Experts of a small language model: 7536 steps.
Below are experts of layer 7 (counted from 0) of a mixture-of-experts language model. Rows are named router (the router's row for the expert), up (a neuron's input weights, with its number) and show model dimensions 0-95. Each number is 500 + 40 x the weight over its row's rms, rounded and kept within 0 to 999. Numbers have three digits each.
Before each expert's rows: a language model's description of what the expert responds to. This comes from a sample of Wikipedia text that the model never trained on.

# expert 25
It responds to: Present-tense verb endings and reporting verbs in plot summaries and reviews, such as confess-es, ask-s, said, wrote, states.
router:589503504509496466524471592512497516519478498504506447550515478481459544513552524485594504538498469528484518532472499571401472574475541511529475529480474500545477507451500530437459507521507497455486567491531499465497537479459575570485512508457520499469504533515466553472503436464494451527
up0:527570471625494509590457522398544542502487544419515467442506476515504393524544474439545476510417515501468581543498434528579541463510517471553533505536521572561511549542499498522445461428530541433492519523530467502532474417534490483525537555497514517447496452510449544507481493469533451548
up1:450437533481487502408521481444528508491541473545501499537453494502495550573578432500472490473456478501529538484468525493503578523440494457487458551510475499474522490570462529509500549475487348487577540434538540551520566520474493539537491490542561462470447586500480547498523472531474533492
up2:478517508453482503544489491465581525502486449532556468476445532509533529525546530474526472489504529520473517543399538492587522454555560472552538489538545500472499452507393530517482509516613461431476474510505408561506502463462493591507535470497539479454497511478523512509470485521504451502
up3:475552489495435476486456546487529575519435486514500511564438534465530556519492463548506596476435466516476526522516590498528427520509534485437437575509416457522483514448523465562430508521472503427543515421560445487455520480528564475495518466508484528523521599534453466518480489484506526490
up4:512553451463466437462537513518620524557526468547558551510426428508505489514564533523514507429497516459468483517557538461487420449485552538534472478514510502556485526534489551510522453505497491520403554491498429508543507441518468505473427559514425423560475486513478475500497477547528510582
up5:541524466564496534564549516502462517535516516568495544502528484471486520517513462463539447549488590508587517554496501494442515601485515519503479480501544507534520477469514585496525523477448471512525582600588464507472426510473490548438499512477564514484500515473547536486514487488509490552
up6:577489486494486554525423603524534464484507451474499474548505526433449474525502529572507516448533486431579520465532524433532498547453507500635476458478528552464444447488401532490527506524501476552460419528525501449467520468567501533506577503532504520498475493502519486466494514425466541550
up7:517543504499484505484462414501512518553436487455462441467456456425527580559502464526470548529462483521484512513503462571459507485528492503494486489493552499494523489495588512380489556468524525532489525473500507532494475484450532596459528573512502493481547438514468557465508455497538525491
up8:437480458523469419490482532493450478494504506551532496524572512435435532573442512505497500609499548534508492544462515512484531448482476611504447521527523509557484481424477537428467570456541494521460532468516434461463475537471464521457496540501524489505502470535448537494491455480537476491
up9:486510499484491494569445475564451472484500473523482449506441488449525427456550439431517504563486492463448543540470505509498501514525534561477541427460466502558507555475478483505382441563576524492541507496506524424488493515396428496458535530535588475444499523492499507515538452419519573553
up10:492421493496493477504449449482497519491508463446541483513511524531470493494485585574530507515545506429471474476494508472500471471459477458471494565512515543486501465508558453464520591519508498505511509524493482524492516478504488497509510438425482492516494539470428491475474481469467444453
up11:536511479476477507485471463455451472497488446470539501551434501537528501499518547460553546515440501453440581504540483417482510475484468526461509545563527506509550499506566530501419494473590471489527573496534445539499515472478474496499410511477555429440466454550537542497533463536475513450
up12:510440537490606504484541455453485499533408442464491481459474457523445450535483416470463542495491477479456488523461448530458497547506490525493429522512457488487514525523516490488550543592518515491509521487602528495429519441493560613492498508529523488497515463479481490464500456544507471536
up13:569465491479495471440533551501529574560438534437462434460448503572452513512478529519477488510487505519556450445535543545490548483470478493488500474476395581489510581466508429499564576527497510530557526499541530542520514455458544611468459550504457514484518557451483560478496478451506519413
up14:462486513472518460506520446573551492463583577531417518589448547474410467443459509438524483533446525508489541485504526560528509566504513533442420517562514482466582446432525463479508533548534463538488503507584507546468524522458524490427535514475586578477493452499506519451536565487495560520
up15:573479528492506531471497512501531529498473526501467446466426515517503586472510441564453503415510511396494481454497522531492559507494474439469447468520531576461498542476552519539514562456474479454531482509509560462593503393468520439515476540503429504540538486502477524507438509452443481508
up16:499511410544515480512541513506524533550529468496419523473492478454558490544508523465441570537486535468535554493463468499518463557554534558468533589503452475450458486508499480513457469483510499449578524512497543493573493452552507562457399569503491458448535492501495515455497532426450503489
up17:454463527535525576490521500537513591456441499493405493552564452529462488407513533543504561453497480545459580468517512464474468488450504536451489474566540491403503476593503572459493564525567515541438580476513500492544504535493550506520560521547503469498510508600456460481498526433469534498
up18:504533523548437453490445506486517617574470448441503492488509540558520523522422439551520448494440424447519566516476529567436484503437499461531489439515484484471492505461509440434489503514475535478503563467517512541549509485495573439469469521509467499524493488491427485479481561568489475461
up19:489521531498516477620542593493518499515521529501497506512529431476497553549494518424513493498522474524482544527623444494426504469490468443542476579538425571472483461527520464527502434516530490556454520498476473498533565491494378444433570560469489553451456439548501533472538474546507462516
up20:513486520524519436589466465455477469514473535494480469489460455581453430486522466457518512506467537525462518501500488562489516456455506501466563485590417544498465468491470472481615513518454519447401488445499507562476508470426494466555432591502542442472485542500468469448512567477433556416
up21:455436462539486438537515476523511497435514515501512500585569453547553536486512587511472502478506467531448538493550478398465464518414517542489497509552487556510547462452493504458522487551497544507463495461557527401466564460535527459504494455529516521550450542495506471516501539503446484509
up22:562471517519479474524520590546561511519503471425528459539436504486481541566532480509532529537513458489537382516517529501536468574503522503623503433508424545539444481506486511477429541495539514524546528454502496491489496444485459474490501506571533476452511475559488423446458464558545480519
up23:538588522472523520550496575438523556452472583479472399513497515476470432493596514509529527449480492516460502519535473437456479511562412500571477455484527542496468506516478572514515495503510581624468475526499527506569465445528543463456531475497492521514446499526496527482482546482412493458
up24:570602557526464480555502509432489467509443492477471469500520511492531506450509436525580561493465467458507423540453543501530497507515468541543486450535470507490527502509523513493517508573501602489526449428501445587574491428436443510484535450446485484510556487501484487449481535495490425509
up25:497531460491514452563622532477537506514503426530540512468511459484514508527451515498470519476503471603515530543593547521503504462445474455454506461513503473439459491548483503506436469474512512572494508478463397471444493466526533510467530468546510413490480471523447500474503492497557488465
up26:503548509454429550479521470502534472547532508506577443503495434466523451553533441494563515610512450486462470438429549515475473599472489503501517522546475492511513488504566535516559499505573490556522470493445477498467455428475474505484542557534505499515471459512581444543482459437593485522
up27:482490510464558470470456417541521570541512600469483490540493478529483426507482538535513473457560473528519502531464515535512453529550494503479420535421458504490543520472459485465557514475481458537463436507455508546479535498449529523463468445475463500406528517470461519541490461481501529461
up28:469432453559488590485477602471519494531537491435474423447476455471521512481543474518472500463589503481498522500511504503434533458595491512559467524497483469442465503591467497472515490508524467515497492523452454595512478454474512490480518508448384519504551443457445456527501530478511555464
up29:536437480490514499432525495545509426510515456510455512491567495518533466509440531499422472508631456506508509508449505536531483507452499480511430504544497475527510484482516417479434502537508535558493487466513503500501495526421484490502566472522524432533504561514509495526508418507480514499
up30:451473432553500452511557564525466466510476505504541515453479588493467559495547482488510480495427514574524480508468527550540454575488483455452514488478441548494532452520465509456450509511590510481458503461571508470498555469497533452540481504439581478438544463500427507513434563560455504485
up31:525482479471526463567507461507389509509551498514578497497474514529469494436463516434501521500465532499553581544512494466453470503459455486432427508526451567508535460513499484542491572431481497533484484575467537465429508415517462529455542506453513496498468485524510514464577523524513534453
up32:449474457492449532492500563557486512515411511477417455540557530497468478461515484451478464461494456480495511474498442517531499518483569485475481482482449511502542572538495488507502535531500507524469509581521493507508489517515516575472505527515438509450506524517467517485484446550530481456
up33:490502464538466550546439513393498553485425529471455468502421525578390426547515496513535457458515466501516421485460522526458474508507469471532527486504557519422521475493427477565458488490493533531571477489506531563555545415507531476517582496498503556537443435389459500446541483528465543479
up34:496466456496449471535510592545504471578470533538473516470537504476485481521521507508485544480509439586556467560487518436438447561538512525536480454548534438462527455528506446555476554507551533521550438484498527502540530443466499474494550528499495489477430504488579554518480499486500486502
up35:452482458545514529466460529485499474504442494480474490512452439544479527500596457459528566472479521426543503500506495589440515583494535500466478500513476462602460491456510540538492539600543555504431487511494511505530498470482522471529569515477517551522476480554534425474438497504501533473
up36:552501469499504507474536513540512435527455457458549494511521539462436490479549487396473475426445413491469484595399524494468493472502464427468511498513493496477468458482536513460504471521483543461499549478521493510537474466483530527442463529504482502568510525482490444521463533478532491423
up37:612508485522435563454409539522521542536464522486495501508468515539481566462540507476512532516560451535563524567509540517489495507525504520563470483481400517502550419451460577545552520416502501465495468508492555538522470507441533509412567467494498519483484475527497488462545455484416526530
up38:574486545529526481471507597456517493492509541446483453484441458541517559410498468526496529495536513568532489517524504521498505513500480545459514535530551490507577581432498435516486520445384529545540525429542519496470480547427467590480510496501523469582490572534562545464506487481472479468
up39:472470518509467524535443503523432526476466428592514499495505476538493459494497547563458479487557525516475509511466446551515430510468492470446451550553577535525413474444401503465518465501472459517511494481521509505575552508566513510472471495504555399553488428442513502443432448399486494577
up40:438469433528488491556496447522461507503465450449422398593535553406523525513538520467520596541480486525456494497512462521455472593462458544493528504460500463504540512467516460525463416505493449455532489520496525456575488461459532508457468571494464420468433486544471541516516482525453460428
up41:449503507559507463502519474467426513472445546499492520539460454463439579497480517492563472520548523498495501539516517522433528471543473496499489525519466501560517461415489511477520534519478498526500506528525532529520509619473506491490440485421479467470435524394521553478590455452472512385
up42:478452548539508530507554500516537493514477528508535485482501460579497483463483540597488542512529519505468515520427496554455542510574443416461522483505477409467552529436495529459470466458542461615441532518526485461468538541509535546487534558497482517514521438520517490511465493479530491488
up43:454480495499513493609475538466455508457477486468464496553409547514452510461463528546560524507481493458561455531479488555499515458499492487522513521462564481526497550528497480493559515522578488444440455446464484476472536572492473574458504446532536532510519459517471481467580506557509457491
up44:521460584537501457489442524437513456462531509464485423528501534457535375514539477462510560518474510503460552511492491499501475597511490559493524582522503455556490454489557554514484468487455495487488471456576483448497478524494482529517534468533509560445512502445495540502501516475463454489
up45:527446439468451457475450566585497518493485488570518529514444450433425508550530537532483444507482564459504570540506578491484505572552523550469516550533523561522499585476561488437537510469525552460522478441447509544458522539515481506585459572521536524491562427510464578461493485538473496522
up46:474499469536516474463486507464458457463431515450445470402495501535489524526517467484520529546484483500521466458469530545445468548538501559536416520482423475528520549487495542511529472481569481473571498497498489380487511458482472523470474469482467477419501511490436558463500429466378512454
up47:440543501458468468539519483480503456472477469486502467509507417420438514577515483552538555478508474438533518557472493494461490558459501526446559547521464448506417513499469543544493511543508507519471550495494479527514501482468517445547437467491450525534551532454451544496428457484456567519
up48:580429530496445468506513548487539505507531463446465459538554559471536446510537450526565575497466500592500533489535531496464467494485511520531462493469458555455477551526449485515530490469464471538494439442524484493529496509488415477569480500492516458482454447493431522529528440531531504418
up49:508452485468446427486448539539542426540533481555445538503507500471442464481530498415469466573488596491490424520484448463440449513500465531571461500502500499451498566552542511533497480471490483465465563557516484515468554539484456588495500518488551446460457485529474498491427467511484413510
up50:596527475557548533503519544466516535531466534497509526524447498514448471545563520496466439503505545503532497494462523425572506546505561446465498560539550495469538484416458460543452468565516463482469509485519476519551481544504573495406544507506595583503461395526576468471468507504466542524
up51:555506454501559514511528455465404487499496497468451489560450535417455493507531527583501546512441417553501488439469437553485546512492496519533496529533478487516453513488431508508498482533536537529505460512535559535489451544506484498482471544501471567520533503478541490504599613466500469487
up52:457489491510502479539428461559475489478496467492487446475460505588431458475540521437492508427479509519481432489480536536473450481505520553505545533465548532435475435459498518543536486562489440519472490486488477466523460491554532545585494570517514493504535457446513527500466466469524530419
up53:558433467481520458554465600469510465526457534481434511529516478468483462457536502517531482500556472453497413493552501501518476551503470547546419512499455473526541541500416544475476412493589496573494501553506518527463441544567481459497507474497468468530533554524495473556447450502484561534
up54:571472468502531463508476553478522576573437462498531461443462553551478453541458556553481498459494456482538508496481554486485430529512563540510451522518556502474452507495484464546497533577516555540504451484511549531547559415470493508438510504510503503524453519475469504444536531485486493466
up55:505540438509497529505537537560518512502447549465533386546516514464461548519518534502511538454472500510517444563515567541449493521463552499454467498471524474505481481488480499557444549540447540465482540461592511508567520455480522500474423487559489448498505482500518480479473497468572520438
up56:537498505491449531474451602575548543466482480485474468491499501428514496448460505426540457487422531551514520453456483514488523502483528564570419514483488509480449463479533531487495522519475478596466570437566522511481512588439518445475511458491489489485452482521494587515552516493434491482
up57:542540581496578523520478538526488526548466519543499451583518519516577500504491415459526494500530496540476551528472495456417527521492498517539483470507539484478520519497420554483535517449531530483473484471479467478396491547507509472428415551501483469527451460567445532492462473532477435572
up58:583475504513571472490534492456525533528506514452462494506538539563461529506508506465503414485493509509454471449478504521497472473549487591531449390439460451477481477441497569502504490562565488517440535480467516512541540480515457449494475535531501514505477467562472439470571488448441527507
up59:542456492431461470544484529489441467528514545475457494484518464546490500450477451543495510492452505471559510474453486567491435558480531603507518418473558521514528463496512474525458505512404582508483535539527466504481541576471532559482517499521504504507509406513576527516498441514445485560
up60:480562523495547543527428552493509500489514487559536441534493414426498496527425552498594494514544503520480444527552491495491530491519495458443472480478486444468521543431500453575486541434502504500391451446485523509510507556524503443467534567558467566565607526491546567461499518471481456507
up61:553444539524446547465495517439434527471501508541494439556478459524447444455509457538411468536450545533534544482482567496517494555445418544507504488507489456519533516460523481549437494564515528473478541526493529485523490569422539481469516488540498557547397477476494470467533478463494477524
up62:480464522469510471488463467502592462611400481549568465576479503598488496418514452539536507515448548504508442513473546540536437485535519530520498454482541461531496453503514487540506480544536512515411490580480504437461449468530556516511491491500502500483504523458519595483506485506405472482
up63:515493589478528604515456539501491547505547498495433544583489468528550512632519551487478498497446491514475485515536508435461501501528486473537500554452510425587535502496462462490464475510585520541554540467497474516459508497518542455526478432465500548410570462524542512478485427473509453521
up64:510515428511467499504445418558567492491419465519519487540463587510449559451575482425478497512491504510478504481464518511475472530483489495516521570558464538587476500484452556566451481470550525570440428450529419464521484420517488508428518490473513510525556507520465540506499510525492544467
up65:532437553509459552494511540512516556513468509553501412513422510474529485447496554517517509472483427510598509451462460556517419512540458531377463516477498495467490487527509507413479509547581583560472526446451424478522536467466508461520467470447513464436483481580443475459462467429569452473
up66:477537537446513491497515470501531515506485414503505504507504499551441494488506544489459458500474508552444554625503537426517495556410513530544455520436534438420567523466470520493454460492533515467503470482543516511563456472516535574520526530427559530498543583515536496542496466494516500493
up67:494483543473488422497514495519488499547492509450544516454498507403431485434507518470567515495453522478514490501515516473510519561534495428502462492484475450563582479574505528416491528524520486530508506509581498501539550480550589526401443553431512505538460537409449524497496485514426477559
up68:523533478533528506489492597497480451502486505512515527491478530528514423460579507490477482528473495512548460478428480558571491499503483513518533499484470527494545474355506515459486479502557557471414601493508537424528551565521558528507543479487537519510489596463496538485581480532440522498
up69:497526503511530451474489522539510500509501548466511452563525452438497569469536544571515425513512476511595540523518444562447545524508502486530497423560508491531548563497491498418488515511522523552486520439503474446474441426510540507454491492446505496460594505475548584434434485535525509487
up70:474513475488638485538526479487476517507518471426516516556479507577494472497521507532598575514449493520451522504476609452483519545456454569566435572514527543458523551472481503435572528500488495483448511470477546494472529500470528531496386480396465483478497518477444516502572475532474476448
up71:472490442476455560427485572510421510474445484467516458549481501519496450455515482432504485532465495538417506479506558440470550534524518551533489434426482549498450558443493552512474499416510480482506443495472500546498479477485504461511555495482552577502556507413470480509469445520510493554
up73:559526477579569518497448589423553549565480532485506484492483407529533517565585532515469527469479427472504548525596541485484550492479496550485504493545506516476453495430561573505542487503472520524464533519497469524441463485473584488485519447578488482522480486442512436470487492536516481502
up74:451543524528440529498464547559434554479536499465533467447467398473500500523544541482540476480518521433488435498535496559462437477561496459512459587500492519486541485460509511400584521496545506431474486511498431457502467497536514507521446474469543474462519432559511582476550486511497514469
up75:522552569540479524510588539500486473519493517555483460468427508493496447574521529459419471422502459538515513534523492538473496544427452574475448482512477471492514533469515521482509501515506470524457502569462542425644456477408479480439504479448546474544495513467529475515517483488472449412
up76:490436530543524444531504537497488515535444419488478453549521513558524514489541459446550478503494514435535490530526538487474550576525513482485523491518502508461478475539389452504496482410512504509519508493551566481464565468523563462456513417506440503544505576455508437499540483525477555522
up77:528497591483527451506524547493466515482482450525507542493475502485522473510480470475489529612506533461527560517538507405579542531485496434580488476490519471489483563555464437489570515555458409569480478499535491545478399488427522484478482541508601534466445515479525522494420501513502494490
up78:459513540467458530564491567442494592449457495510514466569487467479520462575550510480563503546464493554484451489403540534484523588529530540519483527501520485507536486518460482552465487589542466485458470472534465489449520516485523492454438477539568493547383465497444542473495444413542480490
up79:539472518513498480483544551438459494474525486527483475498507519498494478537467482451492568623492441457486541540520558497469465592507496563433445539440480421443423474481492575473470471495507466458545482478452535439458524444536446488545522474538558467546494473490564483529514502524511544494
up80:557536522524457471521485481554506548529533509538501516477545538517458435442509508460524457505534460515552472466484527451566480491505501463459530498431484521511550490438543570549483567491443443474564526463508483508476526540534558483429560472509538510446535563508470610470567465481509488563
up81:553493526566543538534548542514538532507447545471535475499450513512491486574492462440529505509479519499520536539470489526420539493586531544487531480486481467496425553504491494575459495512548567485538477527527491502430530423476457530457479525471485511459455541508492551462421470456574457472
up82:449490549509458516488480445524503537484506471416497446536507568565496537503476489543550504556458507561495471530535506476494406475442437512467476507455419526507485557542568529501571561504544529434475530523558516487499528493504513534437480420451549496563418477553416477452474517506524491517
up83:535528498462441500460512543581540500532526486461526513531530514605480476534482456483446444445476497442500522472480540546469558586468478501493509514477536525524497514525489491502507601532497508576484485536494533506486532536509491597480468532455504464463538463514462500418504516470446528451
up84:509500464534518546538437469527526477530488499538527439496520488482485557550605446507462459534525466500470464530398532577496499461558456497508487449445531528511470459431476569526454512529457575520522478457570475404510488486513509586464468505534461459569472512508484552509469625454454484451
up85:503518468513452526486533484494516496458482502492535490503480519496428519494456426476536576575466490540446545513520454575483477478473531535450466518574518529449495485513485519528494538441456540538521444462477450505466485517468460530463478554457477472544528451511571525506426428574516491554
up86:477536571495517509536472472531577546529500438514510475540497494499576521493419601542554540473494465456523531547499504404511486447556509455462471520503471614441494506475506438523478578517597442562424459532447452404477547501463454543513508550483536508497539448487550508513465474510494482483
up87:536437510477452454574525530431434528548495515513526529469492462482501411529482511503473567508518485592475450531567499482464497463508511508518529468521517432496536481476471497515552558490455578454450554482525464476598521489532539491481493477461569447437556475491489520567510548465473518488
up88:486489464474554513466505490524538469553533550459579463489466602465486484539442499552492515477487475512465521554512539478525449586507553522580456404504486486572450411550482482488506495495520517537474495462450489474470530509490441516416451470432510563556488544497482557570505491529480560448
up89:496486486455554476530488554555515501503516531530545501530497442509478441491515479456522461502503527439497446525533542548567497525595518460468461445491514463535495471546454460412567516466541500502562481485460545513503548505456503527523484522494399625500519396521511569520483455530492488478
up90:472482465494493475509480431505417433454484484494493542512545497481494486499531511446560519540430536466467608549467541498540528492457505469477488520570490538502523496553450452528532465499422464503495520504544529498465501496501445549493435454373484474506543460456473487529472526465435512374
up91:466445476488527487490496510473511527600482452471498508511432539423491529551464492511510519522539442446506502572482464497471487500501587484535521532542506479512505523474519485534482445453584513448464501499560463496442435559506536495504541525520546476498493452491542492531498500506569474569
up92:509528527479518465596565486499500445562528537469547518480480451513514537470472475511504572525500497529517474461483439509507481471517501536510503483434453425540477511545496481501536520555578527523542427494547474528512480456522552418525478465485554484482476463465493440448492562507505420549
up93:530451490495449485447473480547483560498441592482480512455514548545490566473562519512478499512518534463556488528475486501435521490500507491479562425472464479441492547525523514439442468487492498501477417534506536539474512430504429470449436543434495503512462431501570539464490475524567547469
up94:522465459469476505533545550466499485503428479501551458491557532567508464472518480451539558563476517484533539493568475462508529444557572463564505427440493475535445494555432469500461477569601536471542472556466502461506559463533535542494557497500478577537471507465450518513493545429429504455
up95:558486536514455550478516545463460426545540529517458498470532534524470454531486549418530487426511422545493430516520534482538473495537441481512467499466491455508478566468525575470575512491564536491474499492524528438532471455510463543488549487530514549481488508505484504484470533456538538454